Below are experts of layer 8 (counted from 0) of a mixture-of-experts language model. Rows are named router (the router's row for the expert) and show model dimensions 0-55. Each number is 50 + 12 x the weight over its row's rms, rounded and kept within 0 to 99.
After each expert's rows: a language model's description of what the expert responds to. This comes from a sample of Wikipedia text that the model never trained on.

# expert 50
router:42 51 65 32 38 37 46 34 68 56 61 57 46 41 40 55 33 63 53 51 65 61 54 39 58 31 66 58 54 51 37 64 44 43 47 58 38 29 38 37 38 55 67 52 46 59 56 36 67 37 62 57 32 46 69 57
Given names, years. First names like Wesley, Jeff, Adam, month names, name particles de, di, and year prefixes in tables.

# expert 19
router:40 52 61 38 40 44 38 38 66 64 65 68 40 38 44 58 39 65 56 53 65 60 55 37 64 35 66 56 57 55 34 60 42 34 49 64 38 38 36 38 42 60 62 58 46 60 62 35 60 36 62 65 36 40 63 58
Nouns and prepositions in prose. Common nouns, prepositions and commas in running narrative prose, often right after "the", e.g. "The institute", "with army deserters", "resumes for".

# expert 57
router:41 50 62 29 36 39 49 34 73 58 66 55 44 43 42 55 33 64 50 53 62 57 56 38 59 36 67 55 56 50 39 57 43 48 48 60 36 29 40 38 39 56 67 52 52 61 55 37 64 37 61 66 32 49 66 55
Name fragments, month names. Name and word fragments plus month names, e.g. Ad in Adeyemi, -N in al-Nawwaf, Province, February, set.

# expert 11
router:37 46 63 37 38 39 43 38 64 65 65 58 41 38 38 57 38 64 60 51 63 64 54 36 62 37 62 58 58 57 33 64 44 37 48 60 37 40 35 40 37 69 66 53 51 67 61 34 60 39 64 63 36 41 63 60
Clause boundaries, determiners. Sentence-ending periods before He/The, determiners like the, this, other after prepositions, and closing brackets or slashes in lists.

# expert 48
router:39 48 62 33 37 38 49 32 66 62 62 60 43 40 38 61 32 66 54 48 65 60 57 40 61 33 63 54 56 51 37 61 40 42 47 59 38 35 42 39 38 56 65 55 49 60 57 37 65 34 61 64 38 47 63 56
Heading and name starts. First words after headings, parentheses or dashes, such as November, Stacy, Award, plus year and number pieces like 197, 630.

# expert 26
router:40 48 64 34 36 39 45 35 62 65 63 64 44 38 42 57 39 63 55 50 63 63 54 39 67 35 65 52 55 53 34 62 43 38 49 61 36 40 37 37 36 66 66 54 48 61 58 38 58 39 69 63 38 37 62 59
Mid-word and prepositions. Middle word pieces like desert, art, wala, and prepositions and verbs such as of, to, had, During.

# expert 54
router:41 49 60 30 41 36 47 34 69 58 66 58 44 45 45 54 33 68 51 50 64 60 49 41 60 34 68 54 57 53 37 62 44 46 50 59 37 31 41 27 40 59 65 56 51 59 60 36 63 35 55 66 36 42 68 52
Capitalized word-initial fragments. Opening letter clusters of names and words, such as St, Sh, Br, Ind, Dem, often in place names and table entries.

# expert 44
router:40 53 61 34 41 38 43 36 66 65 65 61 45 41 43 57 32 67 54 52 63 58 57 43 59 35 64 52 54 56 36 59 44 43 52 64 35 30 35 39 39 59 64 50 49 60 56 39 65 39 63 59 33 44 63 57
Articles, verbs, table rules. Articles a, an, the, past participles like spent, held, been, surnames, and markdown table divider rows |---|---|.

# expert 4
router:40 54 62 38 35 37 39 38 63 65 65 62 42 38 40 60 36 63 61 51 63 63 57 36 64 37 64 59 60 57 35 60 38 32 56 63 40 38 29 36 39 64 63 53 55 66 63 34 63 41 63 66 37 42 62 59
Table cell separators. Spaces, pipes and row breaks in Wikipedia tables, plus digits inside table numbers and years, such as | 2000, 95.02, No. 23.

# expert 47
router:38 51 62 31 38 36 41 35 64 59 60 59 45 41 42 64 32 68 59 50 64 60 57 42 60 34 62 59 55 49 36 62 45 41 47 60 37 36 38 37 37 60 65 52 48 57 56 38 64 33 64 64 32 45 64 56
Names and word continuations. Surnames and continuation pieces of names or words like Butt, al, (trek)king, plus commas and brackets after dates or abbreviations.

# expert 59
router:42 47 63 30 37 39 51 30 68 58 63 57 39 46 43 60 34 69 56 54 61 62 56 37 60 36 60 57 61 53 39 63 48 48 52 58 36 33 44 38 44 57 61 49 52 57 56 37 64 37 63 67 27 46 71 51
Nouns after prepositions. Nouns and adjectives after prepositions or articles, such as Notre, towns, potential, mix, and foreign-name fragments like Fle, ó.

# expert 31
router:40 50 59 33 38 39 43 34 65 62 69 59 45 39 42 63 34 63 59 50 63 57 60 41 62 35 66 52 57 53 37 59 41 41 56 60 35 36 39 39 43 57 63 52 46 57 61 38 61 36 62 63 37 40 63 59
Digits and word endings. Year and date digits after "199", "200" or "201", day numbers, and final pieces of names, e.g. "200'5", "On 28 February", "Bel'k".

# expert 15
router:37 49 59 34 38 37 43 35 65 61 64 63 37 41 40 60 36 62 52 57 65 65 52 40 65 37 63 58 60 52 38 62 38 38 51 61 37 36 40 37 41 61 64 56 49 62 64 34 63 39 63 65 36 38 64 56
Function words, section starts. Common function words and sentence or section openings in prose, e.g. in, was, of, The after a heading, paragraph breaks.

# expert 18
router:40 52 62 37 37 39 38 36 66 62 63 63 42 39 46 62 38 66 61 51 67 63 58 37 66 36 66 62 60 55 34 65 41 37 51 65 40 38 37 39 38 62 64 57 47 63 60 36 63 38 64 65 35 43 63 54
Function words and labels. Function words mid-sentence, such as the, her, was, to, plus infobox and list labels such as Occupations, Label, Edited.

# expert 5
router:38 54 58 35 37 39 38 40 63 66 63 66 45 37 44 58 40 61 56 48 63 62 54 39 64 36 66 58 55 60 35 63 36 33 53 65 38 39 31 38 37 66 62 56 51 62 61 32 60 40 64 64 37 41 63 56
Table cell separators. Pipe separators and line breaks in wiki tables (election results, league standings, sales certifications), plus sentence-final periods before section breaks.

# expert 27
router:42 47 61 35 34 39 39 35 64 62 61 65 45 36 45 54 39 65 57 50 62 64 53 37 60 37 64 54 55 54 38 63 45 37 48 62 35 38 38 41 37 65 68 55 46 64 57 37 60 38 67 64 37 37 65 63
Content words after determiners. Nouns and adjectives right after the, a or was in narrative prose, e.g. main, game, Canadian, military, attack.

# expert 63
router:41 50 66 27 33 41 48 34 74 58 64 58 42 40 43 57 34 72 56 50 62 62 53 44 58 32 66 53 55 50 37 58 42 47 49 62 33 29 42 36 42 56 70 52 50 58 57 38 62 37 60 67 30 48 70 56
Word-initial fragments. Short word beginnings and common nouns completed by later pieces, e.g. Ta in Tabernacle, port in portico, towns, Glass.

# expert 32
router:38 51 67 38 38 38 46 36 65 61 64 60 44 40 42 61 35 69 54 53 62 62 56 34 63 36 61 59 64 56 33 57 43 39 51 60 39 36 36 37 43 64 62 47 48 66 58 37 62 36 58 63 38 42 62 60
Year prefixes, names. Year-prefix pieces like 202, 201, 199 and capitalized name or title words like Scott, Society, Church, Drama.

# expert 35
router:37 51 67 38 39 38 41 39 63 64 63 64 42 39 40 62 40 62 55 48 61 64 53 32 66 40 65 60 62 54 36 60 46 39 50 63 34 36 37 36 43 65 63 49 47 68 57 38 60 39 60 64 33 33 61 55
Name and word starts. Names in lists and first pieces of split words or acronyms, such as Bishop, Scott, E(UR), Q(alaat), ste(ered).

# expert 45
router:37 53 62 34 35 37 43 32 72 62 63 67 42 39 46 56 35 65 51 48 64 60 52 40 62 31 63 60 54 53 37 59 43 41 50 64 30 37 38 40 41 58 63 50 44 58 57 40 62 38 62 64 34 43 63 59
Name pieces, coordinate digits. Fragments inside proper names and digits in coordinates or stats, e.g. 08 in 52°08′, ini in Bertazini, Tropical, of.

# expert 0
router:39 52 63 37 38 35 39 36 65 63 64 59 40 42 38 64 37 65 56 56 63 63 56 38 63 34 62 53 59 53 37 63 40 41 51 60 35 39 39 41 39 59 65 56 44 64 59 36 62 36 61 60 36 34 65 56
Table cells and separators. Spaces, pipes, hyphens and punctuation in tables, score lists and dates, often just before a number, as in | 1988, 8th.

# expert 23
router:37 51 61 35 37 39 39 38 62 61 63 62 44 39 42 59 37 63 58 50 63 57 50 33 66 36 67 56 56 54 34 62 43 37 49 61 37 38 39 36 41 64 66 53 52 60 59 34 60 38 65 63 37 38 63 61
Prepositions and modifiers. Prepositions and articles like in, of, a, to, sentence-initial In or On, and adjectives such as earliest, single, traditional.

# expert 62
router:44 52 58 31 39 35 48 35 72 56 64 54 43 42 41 56 32 67 51 50 66 56 55 43 59 36 61 57 57 48 41 64 44 46 47 61 35 30 42 32 43 58 60 57 51 57 59 36 65 39 62 63 29 45 70 57
Species labels, of. Species label in taxonomy lists, month headings like March, of after One or As, and word-completing pieces.

# expert 24
router:37 47 64 34 35 38 43 38 63 62 60 61 44 41 39 60 36 64 58 50 62 60 54 34 69 36 66 55 57 52 33 63 43 35 50 60 35 40 38 36 39 61 66 53 52 63 57 36 59 37 65 62 38 38 62 57
Prepositions and conjunctions. Prepositions and conjunctions inside running prose, such as of, for, from, and, plus numbers in sales-certification tables, like 100,000.

# expert 25
router:38 48 63 33 35 39 42 36 65 64 62 58 45 38 39 55 36 62 56 51 65 60 53 36 66 38 66 55 56 58 38 64 42 37 49 61 33 38 36 36 42 63 66 51 48 58 58 34 59 39 66 63 36 38 63 59
Clause-linking words and nouns. Conjunctions, prepositions, colons and role nouns in narrative prose, e.g. "killed and", "head of", "station founder", "Crow: Salvation".

# expert 42
router:37 50 63 37 34 40 48 37 65 66 64 66 42 43 41 60 38 69 52 51 59 65 57 37 64 31 62 58 53 58 33 63 42 42 48 65 38 37 34 38 42 65 64 52 47 61 56 38 61 40 64 58 33 43 61 53
Verbs and name pieces. Auxiliaries and verbs such as been, were, proved, plus given names and surname or word continuations such as Wesley, Hart, ential.

# expert 36
router:39 51 62 38 40 38 42 35 63 62 65 58 42 37 43 59 38 65 57 47 59 66 51 32 62 37 61 59 59 54 36 59 46 39 47 60 37 35 41 36 46 65 62 48 48 66 60 39 63 40 58 67 32 41 63 54
Content words after articles. Nouns, verbs and name beginnings after the, and or a comma, such as position, waiting, batch, Anaheim, Ro.

# expert 29
router:39 49 59 34 34 38 39 35 64 62 65 59 47 40 41 59 35 67 56 52 63 61 56 40 61 38 64 53 55 53 38 61 43 35 50 61 39 36 33 41 43 62 62 51 49 61 61 35 62 40 61 66 34 41 64 57
Dates and infobox fields. Day numbers and commas in dates, table numbers, and infobox field names before colons such as Genre, Publisher, Area code.

# expert 12
router:32 49 68 35 36 37 39 38 61 61 64 60 45 37 39 62 39 64 56 55 62 61 60 35 64 37 61 56 57 54 34 62 39 38 52 62 38 39 34 36 39 65 62 52 48 66 54 37 59 38 61 64 37 36 60 61
Articles and list commas. Mostly the and The starting a noun phrase, plus commas in lists, table pipes, and word-final pieces of long names.

# expert 61
router:40 53 62 27 42 37 44 35 69 56 64 54 43 40 43 55 34 67 52 53 61 57 55 41 58 35 62 54 58 50 39 64 47 45 51 62 37 33 43 37 44 59 61 52 47 57 58 37 60 39 58 63 35 47 65 51
Taxonomy and word suffixes. Taxonomic labels such as Genus, Family and Subfamily colon, month headings, and suffix pieces like "-ing" and "-acle", e.g. "===March===", "Return-ing".

# expert 22
router:39 50 61 33 39 37 43 39 65 65 59 66 42 41 43 56 38 63 55 55 66 60 54 34 65 36 68 58 58 49 33 60 46 39 49 62 36 42 37 36 39 61 66 58 53 59 57 34 59 37 64 61 38 40 64 54
Prepositions after nouns. Prepositions and relativizers right after a noun or verb in prose, such as of the institute, in Camp IV, that arises, sentence-initial In/On.

# expert 39
router:38 51 62 34 36 37 44 39 64 65 64 60 43 39 43 55 37 64 61 49 61 63 54 35 63 41 64 54 55 56 35 62 42 41 53 63 33 37 37 35 45 61 64 50 47 66 57 38 56 40 61 65 34 40 65 58
Head nouns in phrases. Nouns and words that begin a noun phrase in prose and lists, e.g. kids, generators, Province, French, two, One.

# expert 56
router:40 54 59 30 38 39 48 36 68 59 59 60 41 44 42 54 31 64 49 52 58 58 52 41 60 30 67 51 59 56 36 59 39 44 47 58 36 29 44 36 44 56 65 52 44 59 61 36 65 35 58 63 34 38 66 54
Infobox labels, word pieces. Infobox and taxobox labels like Genus, Binomial, Studio, chronology, plus scattered word continuations and possessive 's.

# expert 52
router:40 51 59 33 37 36 46 36 71 59 64 61 42 39 43 57 35 63 52 50 65 62 55 37 57 32 64 57 59 51 37 61 43 45 46 56 34 31 39 34 39 58 66 54 50 59 55 38 65 33 62 63 35 42 68 56
Verbs and conjunctions. Main verbs and linking words in narrative prose, such as invited, sent, planned, after, and, with, plus name pieces in sports tables.

# expert 17
router:38 55 60 37 37 39 40 39 64 61 64 64 40 43 45 65 38 65 55 55 65 64 54 38 63 36 63 59 58 54 36 65 41 37 46 65 38 37 37 41 37 61 65 54 39 63 60 34 61 38 64 64 36 38 63 59
Digits and noun heads. Year and number digits after 200/201, and nouns or heads of noun phrases in infoboxes and prose, such as institute, film, Brigadier.

# expert 46
router:36 50 64 34 40 37 44 35 66 61 65 63 40 43 42 64 32 65 53 50 66 60 57 42 62 36 60 56 55 53 37 62 44 45 47 62 36 36 38 39 38 60 64 53 47 53 57 38 62 37 63 63 36 42 65 54
Function words, table syntax. of, a, the after a verb or quote, table separators and dividers, and v; t; e navbox fragments after year headings.

# expert 34
router:38 52 67 35 38 37 45 35 66 61 64 59 42 35 44 63 35 65 55 50 64 63 56 32 65 38 61 58 59 51 35 56 46 39 50 57 38 33 40 31 41 67 64 50 48 64 60 37 58 33 60 68 34 44 64 56
Year prefixes, word starts. First pieces of years (189, 201, 200), first pieces of names and foreign words (Q-alaat, Armen-ians), and infinitive to.

# expert 1
router:36 51 65 38 39 36 42 37 63 62 64 58 39 40 38 63 37 65 53 58 65 63 57 37 65 36 64 55 57 51 37 63 43 39 50 58 36 37 41 40 40 59 64 54 43 62 60 39 62 37 61 61 36 37 64 60
Table cell separators. Spaces, pipes, hyphens and closing punctuation inside wiki tables and list rows, often just before a year or number, e.g. "| 1974 |", "In office 1988".

# expert 21
router:39 52 58 32 40 41 36 42 62 61 64 65 45 42 46 62 37 63 57 53 65 58 50 34 66 37 67 57 59 55 32 61 43 37 53 64 35 40 39 32 39 62 64 55 50 59 56 33 65 38 66 63 36 41 65 61
Prepositions and sentence openers. Prepositions and connecting words in prose, e.g. in, at, through, On, However, plus commas and colons in lists.

# expert 58
router:43 52 60 32 36 37 47 36 73 59 65 57 49 44 39 57 30 66 53 53 67 62 54 41 59 34 64 56 55 54 38 58 43 42 46 55 41 34 39 37 44 58 64 57 54 59 61 35 64 38 61 61 31 49 70 50
Month names, word starts. Month names in dates and headings (March, October) and opening pieces of names and words, such as Xia-oping, tre-kking, Far-aday.

# expert 9
router:35 54 60 34 39 40 40 38 62 59 65 61 42 41 38 63 37 65 58 53 66 59 55 33 61 36 64 59 54 59 33 61 40 37 51 58 39 36 38 38 36 65 64 56 52 62 59 38 62 35 63 63 36 39 63 60
Numbers and list punctuation. Spaces, digits and commas inside tables, stats and lists, e.g. 1996 after a pipe, the 4 in 1984, decimal points.

# expert 55
router:39 50 63 31 40 37 50 31 69 62 62 62 44 43 43 59 31 67 50 52 65 60 53 37 61 35 63 56 58 55 35 63 41 47 48 57 38 32 38 34 42 54 66 53 50 58 59 31 65 37 54 64 31 44 69 56
Months and name endings. Month names and century digits in dates, first names, and final pieces of surnames or words, e.g. "February", "Marqu-ette", "Stacy's".

# expert 30
router:38 51 63 36 40 43 43 35 61 63 64 61 47 41 39 60 38 67 48 57 65 61 55 39 61 33 63 53 55 52 36 57 43 38 55 63 37 38 36 40 37 59 66 59 46 62 57 35 62 38 61 63 34 38 61 59
Mid-phrase words and pieces. Content words and mid-word pieces after the or a year, such as Bishop, City, escal, Membership, and surname fragments like Belk.

# expert 49
router:43 49 61 31 32 38 43 36 64 61 61 62 44 39 40 61 34 66 51 52 62 66 52 43 61 27 65 58 53 52 35 64 42 40 48 63 38 29 37 38 39 56 66 52 48 60 54 34 65 34 61 62 37 47 67 55
Name fragments. First names and surname pieces of people and places, plus parts of IDs and times, e.g. "Samuel Bel-", "H-ama", "NRHP No. 11000922".

# expert 51
router:42 52 62 34 36 37 44 35 66 62 63 64 41 43 36 61 35 65 54 52 67 62 54 35 59 28 63 57 56 56 38 62 42 40 47 63 40 31 39 39 39 60 66 52 47 58 58 36 65 34 63 63 32 43 67 53
Personal name starts. First pieces of personal and place names, often Arabic or foreign, e.g. Wesley, Jack, Simon, Al, Mad, Mel in Meloni.

# expert 40
router:41 55 62 35 33 41 43 32 65 67 62 57 40 42 39 57 36 64 55 51 62 64 53 37 61 38 61 55 58 55 37 63 42 39 50 63 37 37 37 37 39 63 63 53 46 61 63 40 57 39 59 66 32 44 64 58
Verbs and name pieces. Copulas and auxiliaries (was, is, were), and, list commas, and inner pieces of names such as South-wark, Bay-n-ham.

# expert 53
router:41 48 63 33 37 38 48 36 66 61 60 59 42 45 40 58 33 66 51 48 62 59 55 38 60 34 66 56 56 52 32 61 42 43 46 58 38 29 38 38 41 58 63 55 49 63 59 35 63 34 63 60 30 45 68 56
Word pieces in names. Middle or final pieces of names and words like Bel(k), Me(igen), lin(ens), Vest(ry), plus month names such as February.

# expert 2
router:34 49 60 37 39 40 43 39 63 59 63 60 41 36 41 59 38 67 55 55 66 60 52 40 60 34 65 55 55 49 36 62 42 38 50 60 36 39 39 37 42 61 65 53 46 61 57 32 59 37 63 60 38 37 62 62
Table cell separators. Spaces, pipes, dashes and line breaks in tables and lists, such as empty cells, | separators, list dashes and row ends.

# expert 60
router:43 48 62 31 38 38 47 33 70 61 63 58 42 42 42 57 30 71 48 51 60 59 55 40 59 34 64 56 58 51 39 62 43 44 46 59 36 32 45 39 41 52 65 53 45 58 59 35 65 33 63 64 31 48 70 55
Rare name fragments. Odd word starts and accented pieces in proper names, such as Notre, Gud, Car, Bros, and Romanian or Polish name parts.

# expert 28
router:40 48 63 35 38 38 41 34 67 61 64 60 45 35 43 55 39 65 56 53 67 63 58 41 62 33 63 54 53 50 35 64 42 42 50 62 37 40 38 42 37 63 68 51 46 62 61 37 62 36 69 60 37 40 63 60
Word endings, commas. Final pieces of names and words and commas after them, such as Bal-ham, Bel-k, Ha-as, plus day numbers and nouns like village.

# expert 20
router:37 51 60 38 37 33 45 36 64 64 64 64 43 40 40 61 36 63 57 53 61 60 56 36 63 37 64 56 59 55 35 61 41 38 49 63 38 37 38 38 42 61 62 51 53 63 60 37 61 35 62 64 34 44 61 54
Nouns, section breaks. Content nouns after adjectives or articles, like institute, army, kg, plus blank lines before or after == headings.

# expert 33
router:37 51 63 38 43 39 41 39 65 64 66 59 44 37 42 65 37 67 59 48 65 62 54 32 67 37 64 60 60 54 33 62 43 37 52 60 35 37 38 36 39 66 66 52 50 65 59 36 63 38 59 64 34 37 61 56
Word continuations, modifiers. Word-piece continuations and modifying words mid-phrase, e.g. ual in Perpetual, down, further, prior, and year digits like 2018.

# expert 10
router:37 49 63 39 37 38 42 37 63 64 66 60 39 41 37 59 41 63 59 52 64 66 56 36 63 37 61 55 59 55 36 65 46 36 49 60 37 37 32 40 39 69 64 51 50 65 62 35 62 38 63 62 36 41 64 64
Mixed tokens, tables. Sentence-final periods, pipes, numbers and articles across prose and tables, with no single clear function.

# expert 37
router:39 51 62 37 37 40 42 38 64 67 65 58 42 41 38 58 38 64 55 49 62 66 58 36 62 38 63 58 59 57 35 62 39 40 53 61 33 35 42 36 46 62 63 51 47 66 61 37 60 38 60 66 30 37 62 55
Conjunctions and year prefixes. "and", "of", "to" connecting phrases, plus leading year chunks in citations and words after "a" or "the", e.g. "Wesley and", "(LeConte, 1853)".

# expert 6
router:36 53 59 37 38 41 41 40 62 65 63 61 41 39 45 56 39 65 55 50 63 58 50 43 66 35 66 56 56 50 37 59 42 35 50 62 36 38 37 36 36 58 67 60 42 62 61 31 58 37 68 63 36 39 63 59
Sentence and cell endings. Closing punctuation and cell ends such as full stops, quote-periods, closing parentheses and pipes, plus final words of place names like Zealand.

# expert 41
router:41 49 62 34 37 38 46 35 64 65 66 60 42 46 40 58 31 69 55 48 60 61 56 40 61 36 64 53 56 55 36 63 45 40 51 63 38 34 37 37 42 60 62 55 45 59 63 36 61 38 60 62 32 43 66 55
Auxiliaries and verbs. Auxiliary and main verbs after a subject, such as had, were, be, arrived, moved, plus some table-heading words like end.

# expert 43
router:41 46 61 35 36 40 46 37 64 69 62 61 43 41 39 59 35 69 51 47 60 63 56 37 63 32 64 55 51 59 35 65 43 46 47 62 34 36 38 42 38 64 69 52 43 61 58 38 63 35 64 63 33 41 64 56
Prepositions and word middles. "of", "a" and "two" after nouns or verbs, plus middle pieces of long or foreign words, e.g. "words of", "interdig-itating", "Yam-agata".

# expert 7
router:39 50 62 34 40 39 41 38 65 60 66 63 44 39 39 64 38 65 54 51 64 61 54 35 63 37 63 60 52 47 36 58 41 37 47 62 38 40 42 35 37 59 64 53 47 63 59 36 62 36 63 63 39 36 61 57
Table numbers, sentence ends. Numeric cells, minus signs and spaces in sports or results tables, plus sentence-final periods and closing quotes before paragraph breaks, e.g. "| 0 |", "−13".

# expert 13
router:34 48 64 35 38 36 39 35 64 62 64 56 40 34 42 60 37 64 57 55 65 65 54 40 65 36 62 61 59 53 37 63 44 43 53 61 35 37 36 38 40 59 63 50 49 65 55 37 60 39 67 62 36 38 63 54
Sentence-opening function words. Sentence-initial "In" and "The", "the", "in", commas after dates or clauses, and list-item spaces before years, e.g. "In 1890", "On 15 February,".

# expert 8
router:36 50 64 35 39 35 42 38 65 61 65 59 43 39 40 64 35 64 59 55 63 61 60 33 64 37 61 61 55 48 37 64 41 35 49 60 37 37 43 35 40 61 64 53 49 61 62 37 62 37 65 63 37 38 63 57
Sentence ends, date starts. Sentence-final periods before paragraph breaks, spaces and year pieces before dates, and football position codes like FW, DF.

# expert 38
router:43 50 60 36 36 39 43 33 65 62 65 62 39 39 43 57 37 65 60 46 63 65 53 35 62 35 63 60 58 53 33 64 43 42 48 64 36 36 39 36 40 64 62 55 49 64 63 40 59 38 61 64 34 42 62 56
Word-initial capitals. Initial capital letters and first words of names or noun phrases, such as South, Samuel, H in Hrvatskoj.

# expert 14
router:37 51 62 36 36 36 41 36 65 62 63 59 38 38 41 56 37 60 55 56 63 65 54 40 63 35 62 61 61 53 36 66 43 43 49 63 37 36 37 39 38 61 66 54 51 61 57 35 62 38 63 64 35 38 66 53
Function words, clause punctuation. Common function words like the, in, of and commas after introductory dates or clauses, plus periods closing sections before headings.